{
  "num_hidden_layers": 9,
  "hidden_size": 256,
  "n_experts": 128,
  "experts_per_token": 4,
  "d_expert": 48,
  "d_shared_expert": 0,
  "hidden_act": "swiglu",
  "moe_layers": [2, 3, 4, 5, 6, 7, 8],
  "router_score": "softmax",
  "normalize_top_k": false,
  "routed_scale": 12.0,
  "balance_loss": 0.00632,
  "balance_bias": false,
  "router_logit_norm": 1.0,
  "init_std_router": 0.0398,
  "lr_router": 0.00107,
  "vocab_size": 16384,
  "norm": "rmsnorm",
  "norm_eps": 1e-05,
  "tie_word_embeddings": false,
  "optimizer": "muon_variant",
  "learning_rate": 0.0108,
  "beta1": 0.9,
  "max_grad_norm": 1.0,
  "batch_tokens": 32768,
  "max_seq_len": 1024,
  "train_tokens": 308200000,
  "max_steps": 9406,
  "dataset": "wikipedia_en"
}
Below are experts of layer 5 (counted from 0) of a mixture-of-experts language model. Rows are named router (the router's row for the expert), gate (a neuron's input weights, with its number), up (a neuron's input weights, with its number), down (a neuron's output weights, with its number) and show model dimensions 0-255. Each number is 128 + 32 x the weight over its row's rms, rounded and kept within 0 to 255. Numbers have three digits each.
After each expert's rows: a language model's description of what the expert responds to; "comes before" lists some tokens at least twice as common just after its tokens as in all text. This comes from a sample of Wikipedia text that the model never trained on. Tokens count by the router's weight.

# expert 52
router:190087066133165120135186053163056157136122087164116071161159133138117082091137121088099127143093149118120179089180177160117161116142147125182183100100139108172155180122125139150081125106178125115119126187115195159182183098112172188103154102125125132110179096125099139064159076194124150112143186170113096157146082066119181090115069100154138175187118138070101150126098131138103105126120076149085174117131099091126086126173150115153087129103059124128076127140072145126146116094125184122094167107106126144162147162112091111120157137136091198118153135121144122096122120131144100105165227116084089138094137136106134123155094123132151121141123085127088099078119112147064166132107110101138120081162120143176122130130128129159053161101160178121089104123120149162118121120109111
gate1:102095126107105108139188091109120158161139071108148037077093121128154093142194117112103135213156118121122142144073190139081111118123144158207173116115106124162119135150134121160157140155143053139127105146099151163111097129100135117069126094113123139157153117099126111147178127169120117219132143137138180099124117162136196145074176093114090172171132128156033148106176167182074124139146033134082122126163176104157152055157150097102162176084149102124130107114141118127109100121141139130106098115097114168147111139126087092123128169137135128107110149109139146166170096165163099100128086141120192139135160078176112182138116092166090147111137206206147158128110114116144100085078163152110111124147170171133135109141107092120125159134089187099139108079113124138102083125144187
up1:115159088141162139112210139085175153157157125094142112157131127174131113165047169172091148179116133176164157107121107113159120128111124147138116144121128096127103049105146146108112129150130106179134107095153082156072116081152204176138094224125155120176109114119116119117112176177129122141124152058127100115102143211126186124102095089132100063113121144160151154163156126138146125107192086156153096093119069137105170121156189108106108112139128131093157152124148141176084139154181131086103185145119118091157111141119166153146167195094136148110119143183120117093116118165132121084096175178174093090139120130120156139117075194162174153141131143102141130125088135166107152121138118138055093086098150079212117142109058105109184134057169135134156129120115079160109103100149095
down1:148192120150175094155127101073122122126054127127103161109151143114090098138168117123145148152169141120100124105134110133137114128131098128075164129105102167114147094112109115128062071181163091113127077168090144103120120128100166135089098171165153130127071180045137192128127130151102132145143143129093097094152103083100133106095177102109152139110144178114176094151174112159139160093153117126139143141163159113130098164131185123171173163124125094143125102129117152090101143134173162182107244152137071105110104145158088170200094179126063136078176083166146122101123133157092136104135104090101095120106160099172077147084122105105161155052128169169146144158059165109113066127144165120102107147139184104114107139097078074152075112094153096125096134058117095060087137142146149
Word-internal suffixes. Suffix pieces completing longer words, such as reminisc-ent, govern-ing, press-ured, favour-ite, often before of or a comma.
comes before: " of", ",", " the", " and", " to", "."

# expert 33
router:111114097151112166107099135146087139117147090122162197119148158135091156117110040147168142140181101083103132123134118115179107150127153125147076144142127093099119098154130174098125135163086094106069194127125079121112100104174103142106088176078143117157115166125086105129102149082105137100071080143127133070124157166114141184164064173052140186082068136125170142134106136121096201141150152091148167143170095204103144139120086174096113092136143101129090158149157092075127164146084152128147155160147081085120117162152109089152175182109146189158074083132168142121199119130151161127146149154143180086134125153114107080130162143167086134121123076152081188157109080101086137089180190087132118157169086141135133172073136117110140112145160163122151125145119076107132146151114187
gate0:107131108109089116119125123168074109135155126161124087160086153133122138125060136141161135159101096147069103144170125144054183088123076116183113050143121103127129111130095123122091180102151042069171110109158140086160124176105149160127095141151184187157175114143144135088097150106103199136132089140150114094135099190154107141092106183098142053100075094099166177162195188124179096132171097136118150146170175070136114073107116080135112100118076119126163202119134109144149145107136160114098124121126065166185160161118156122102127121173138127141087103122025142124196163131144153141127129144118115136109156105176102103146132133173154084144080150161115125161104111184179155108103146118110126136140148080123112112065180142125149099130144135161141158148179137095135105092104083
up0:113143128174156130094152130115093091195131099081130130155129115103114127109099108179159085153156080122152148087115164115085125136097117139103129053122115107106125131121132126118167179117102123078174099148128092170136121184135134148158131133125103121167132150142151143112162196078144145114068106150161156169129127058153100110155156094119113104159088118163092089152152115087114107158127120124113061080094090131174132144154166056067174114137077054123160129112175066117100104080164147078169145114105094167127193150108097120146101073138113094123131166148182148146129167118157176150123082123160159140153218049160211132172053136151069143141141162135138079115172059125165103107119125115152125104116165172120146134102169090122089115077138111123132090143207186139126146083096103
down0:124099099128109136102142107080072168144047103129124102116087132075164061129149166133151098110143129122153115150118090131150152049175113097105224076048130170113145149154150105121179126194129142095117187166173131156049168114127141150100120102152140083140140135192141114096146151187157114170209121172116130175168106105110103153119122148096105102153155153125068103144098119112177106158141141134131152131139119152103051129149113097112145097126160089145061112145151077128146125157147152192068141093166153108127124194088178108116135112162165169117127101138133184182106145121128140137171156123156099188091155117161185129120100143133095213135120083173108164111118156136092158125117096133131164087124124206138117130178120158137073168172125136113130154084131165162083112085135138
Country and place names. Country, state, and city names after a comma or "in" in location lines, such as England, Australia, California, Romania.
comes before: ",", ".", " States", " (", " York", " City"

# expert 45
router:109136055174100128092061081151155161152147117200090159078125080160087133143097075153092155094095054118090143169131154129131087162095085168139083098162062121132135116081101145116086099086133211096166121118103133137105075141197131122094151120183106079126077080120107103087105161101145096059133129050132114145179146131113073133131127121146100143146103115113122122091096170114124152152121092081146118127120113153127157128116105180084078127116117169080068158167122075117187175176137059167123104130075134163106131162079132155139085173100137117155107100138139167139150103136133147131088092092067131152160136139161116060168191106181163080161139173076096132110139150096109099126148128182154159150119134131122124119072120136142132165117097119133099116062118088101122158154153147
gate0:149089098091064112098134146170130134078215134141099149127136107116168166165138152177130159201092118141161129128097163195153165119121166100155162090157118100171126126137116138086146114130124120090137142069129106109129212103080103165099072147170087131126108110147116160107207113108107085127093104106098080102160110131198109157165149187086127106149121105144136147076083136140186061119233148099106127119102154129223063097149125147192169079144116178127157151127159092123173156131136074124111139134113099095162123076139142151137127165182100088115109114131077165182093129131147137148107136194104157119137162117176122126128111133131099077068119143126139179157093135193184090108142106083102067082123134105156120084165141111107135082117114141146157130136104148135148130147111166
up0:128106110052083066110120146144185069102124137151099141163140088120126178072142122127117072125094099098116124150174227166074148173107085105134151121135169093152152137103127080092079138124172141113123134138117132133155124188143088161077114096065101131101133090103123181088156143129130129101133165139059186124117157122153073156201135167099145100097080123080163165130113145133170133183170107170157131094089091110102074088188131152121205120111142101098074125160142108102084171123155047138154085117142097128203146068118103156130134137119188146134135109115068125122121117090127080137085111156123190150132115112127087094131162127115135153172100147129150102135109141139130116155130057146097163073145173134151117099159070140180115131108154134101151177180082124115114142113061112
down0:104144094147097116098087187132158146110098106143119141122137152127137153043100082108099073093086105123192111158157150136105137147144139154152216071156075167073125107112114138136107184083147169124196172128123115112178111111144120117148117108113157134114114056071112150105172134066103132120069143103161104173143056131148129163091108168126121072100107160163170078079212142087122117110096127067131156123121137156176110107101111155106160112079128103109107134124121129071148099078156153134141092121114142117129163143135119161182145222132216175184135104113106143110130146093092167090100128168146131095148179158119115102109146116137150131084130165158174149093140188120180188126183127211141075151148120093140154103115113146158157139137076098154072169127144141136136123127172117
Opening parentheses. Opening brackets and parentheses after names or terms, especially before "born" or a birth year in biographies, and before native-script names.
comes before: "1", "2", "9", "born", "8", "3"

# expert 49
router:174116108140113087058073081135139104141164110172128138139145116150083141146129134117158116118102126156096086136126091137127110199125085151172086100146140073140112045140114144096154133172089116116176146058084111144090076040173072165090118115145141094167089077108110126070136147101135127102148155089099116111129161092173089071109103103155128168175133193143167105150106121103092184127177084118159115159124146193152147139090130180125121083156084152126146127113166071147178147125177144151137117067110128109124125145112130072137082186108153123162191152098126129163175155144101155169108154103099093169124135137166115098073173150151162119145147143078054148078143163109119116192134111207115164153079120138122070162136133112115153150113120055119152111125148128084094119174124178
gate0:088166117068082063118058071121142112117052100142150073114079153121119140074145121157166139179111155174058115123153180111148155163144096152140155101127123126117065185084168120157155141124162148133126133163145136129071132086159149103127155163102119076173134109133138103171079079045118183125154120185056136103117207079140117136115118106156172111135117119058108120158191140131112100116168135144150134119160135110132136107134107115120172155074091165131124195166122146157076164065172178124171101126120181072175101137144136110120099100106128127136083136108205141140147098101109149112113100103179042102165126104171168112088149150103121110097096150104160111102136151114134164133134136111126143151139106146128120131137126058088100122183112134180073100158178147195111132096122158
up0:086182123154127176144155133144060156162130117105128109122073142107069124123117139137150118073144155153081104142105131187148148125111121118072142148096053140089187094103107032057090146117136086137129113149115189129107132120187126132158138114179095082138188145128112112094135153126160166151079171142153092122134152116176154091142139127118101200124142186138129119139081081131143090140089139069152113143093092174123149105124134159162049165183120184131106096112126130168104152164104126125160151133152116098152087081104173190166141121102142153098077060143137156108139120155157116075162045096142143117089179135057142129144113144087088165113162082140134061101155039169127163093093119131153110111150139129181117165177140124144108162162162119126147184177155116116131171145116153
down0:113102144123092117085081150135139070128144148117133112124141146135103147136069124085189125098131183100072086118102071092103139113178126163112038126189161083124165136121087122090168095091164100125098123188100110139134174178200115134171124082135159163093082077100143099158131126125152149122101125075165108111141140137164091085138128119054142110144178098084111199146121080124164075143110181089152142202139082164171094113115127140094115077172142136147108129146159094148150188122100096119141074130080122143142082089103138172122148188161087107113145107128155092128135096114153086136186092150091084140153157138163132093167141140186123075084094112176125124185131067142078127116139108176106171179161172148189116140173078114069129109120170122148100122084130130124113132137092100
Opening parentheses, spaces. Opening brackets and quotes before acronyms or dates, plus spaces and first digits of years, as in Council (WPC), War (1775, in 1956.
comes before: "1", "2", "9", "born", "8", "3"

# expert 42
router:089126181100170120089157166087125147127199038118109120116168149176137119147129123176074152097123156112161148137119087142101123182094130124081107176117107106115118093063111055153163106125116154095120178122072153120108122116151161182132105083070143120154080061086085149107124095107149078171165101139173178136172135134151176159151133154140134213060123130137098073120129089094167173145159056141150140079113153146093172088094109104141099066124121154158117114151159169144084124115115196115173134079134078227101098167066148158117138093134075120121071147128153165096134136119122129139074111104115119142136139086140067148138109076142211133146173109126121133116131123105143140165112142097150155155128173147153132179115152120142139174152112131114104139096118092094099144144174179
gate0:101174129103132142162091088202154161141155148118188092163107115120182102132079097153131091107049129117130123141159105103108094156068091114174102113179120095128154113136047134088146166144127091070112156113137145103122136136131134068127174120112121173115095157138112117150147127124075136146131098118075134149149196157124146160071108147063172192169139103157133128137135107122100150082107120172109166121143093100125093062075156118144104142159123120156122137105108150111110118158148119170179157098076027198140094123149118120201183125095108114095158114128158110037100131165108136079109137113187117119167152099171125168131188129128141137163111189162103110149146150133158165091143143039126124132071175125099147130109131109088132122086152080112092205067145084112140093158124135
up0:161072080142115117130114141071079121155156168136161150123049118112130096100176147086152109183143152123089106161066162197136116134123091133133090129153139103143100134122101166097109121151145142127117116124168106137122101140168096120139093138145147072113083128107105111064107096111093102091105125099073105164120102204158143172094102143098119083188107148190136125134208084112135108118190133029112138157182116137133122159149124100131226137109110141132150072036119172063088162126069181060142170129136136120094113106127113108193118081104119087131111161147182131117163094118101169134156119164129141096081096108163094118167109166113124164122124089107133106116157125176136168097165161085156159099133104081127134168125124135115145127118124164183199051118101150080120116122161106
down0:171160101133145112149120129095111152105149119194114077150067105173158121157149156083167163131060124084168139111146162143180092148113117131126101158110092134147180156162135148120077109189153101157122130086125110139129155089083168110149149151098127177120163155206146127081083122136122138120069124167149114120156154140013121140171116180144110087110173122167072097115123121140154108142128131136125174142170107118116143136101104162119205099139145115157173126143173157090114149152063187148148145141115078115092142077109114042144101106093187143151187155172144144132115103127092184075116099146121151144144149044164124119127098146164082140153138139158094052136172139083174081135151129109170092116115047124158065196126121174131166109137166141146124152110064143107107110168138133
Place and surname names. US states, places and common surnames, often after New, North or a first name, e.g. York, California, Big Sky, Johnson.
comes before: ",", " (", ".", "s", "'", " City"

# expert 11
router:077092095125127086131070093141087146104092138139129137139095170163115110113120131088130180122120141095130111093068104144129060202103145126152053119150139144136126099114068132116121148177109116118109167177157098141154077161084145110107100133115101116150118106106105114079091075122201117120114110121104109107113164166116184131061032114072133140116154143189171151137143072131145142112101071147152186125169127160129135141040139122075166083136128133166097125130139141059071110141079176189109194135079125130110140146142111101182139124130110162145111118109151154109194105097142149077124120140164100151138121087109083098062151134154102147172131125127103095150101146090139168174178177079139148145107092169134157153093169030140130106077160084082177134091113095137099138153122137
gate0:187154096054153146121071158133133061117090137094079142089098084132161205119157099109149131136100140152147173085142138124119122144146102107196172150048089139097074161151156126114150147121120138141103054173102113081116135160121158140107119086144158130155102114125114170092057051127148108137150146092123174082135124110160133099089115172063132134166160168135089127156161151121088124132201120122135174073143110058088108108155104112129114123098144150164102180107102140140149111129041138200117158128079054135121092069164076120133157131139152147119140107139085158115132136059125073146121121085128107110153117142122120091095099078124164139111127076173107144136207109167089156115155124110108162156131089172126157103161109169113140167098169209106140174133133142095130125076170125
up0:132137113123164184039138097148112136104132158152208125126111140124090159146125174185122143140179128116138072076109149160106156082124107110173118126109148086160113154071101135195120122097099149136133155117156118164157157172114186152130127113062123104109141146097083092120151132103124146111110075098152105103108175111142101135148172084150101107154065138150104088080165147122121071069116111097084123173147157151163104147140097090116074113145178153170123154158113156108108139167164111102100109100132128110119139128184174152096116119137049154117109126135090152140090149209085083153112178056069125040151091174154096108132114148157112109057154126079159112109143164184141094092099151146106139186158105150152133094096154125083160137024106138151153106127196112098152125110076159
down0:130118080171118078083156091088117139115153112133113131135084080172192056101109101102115104107083161136137087115094123185155073044131133126075079136120157090064089113085162137115181211113152155148131137133190123153142174012105146082094129124141073086118163111148092094081151113181144106159164114132137116084117188148147104116052141093158107143110126122124133109170093142082112113152134111129144138116160149151118114144123105151114146120118123191122082172159131148153107122092153148161133160162106203087139126162079104105177105128138111150191112113090092053157115150140117151123164114186107105165110122139070076096139141116122139150110085173110186098098143086146093152134138096098147148127164176083118142078105045142093112153159132112127128126081162118115167083134168120
Proper-name heads. Capitalized final words of multiword names of institutions, places, events and people, such as Railway, Stadium, County, Great Britain, Records.
comes before: ",", " (", ".", "\"", " =", "'"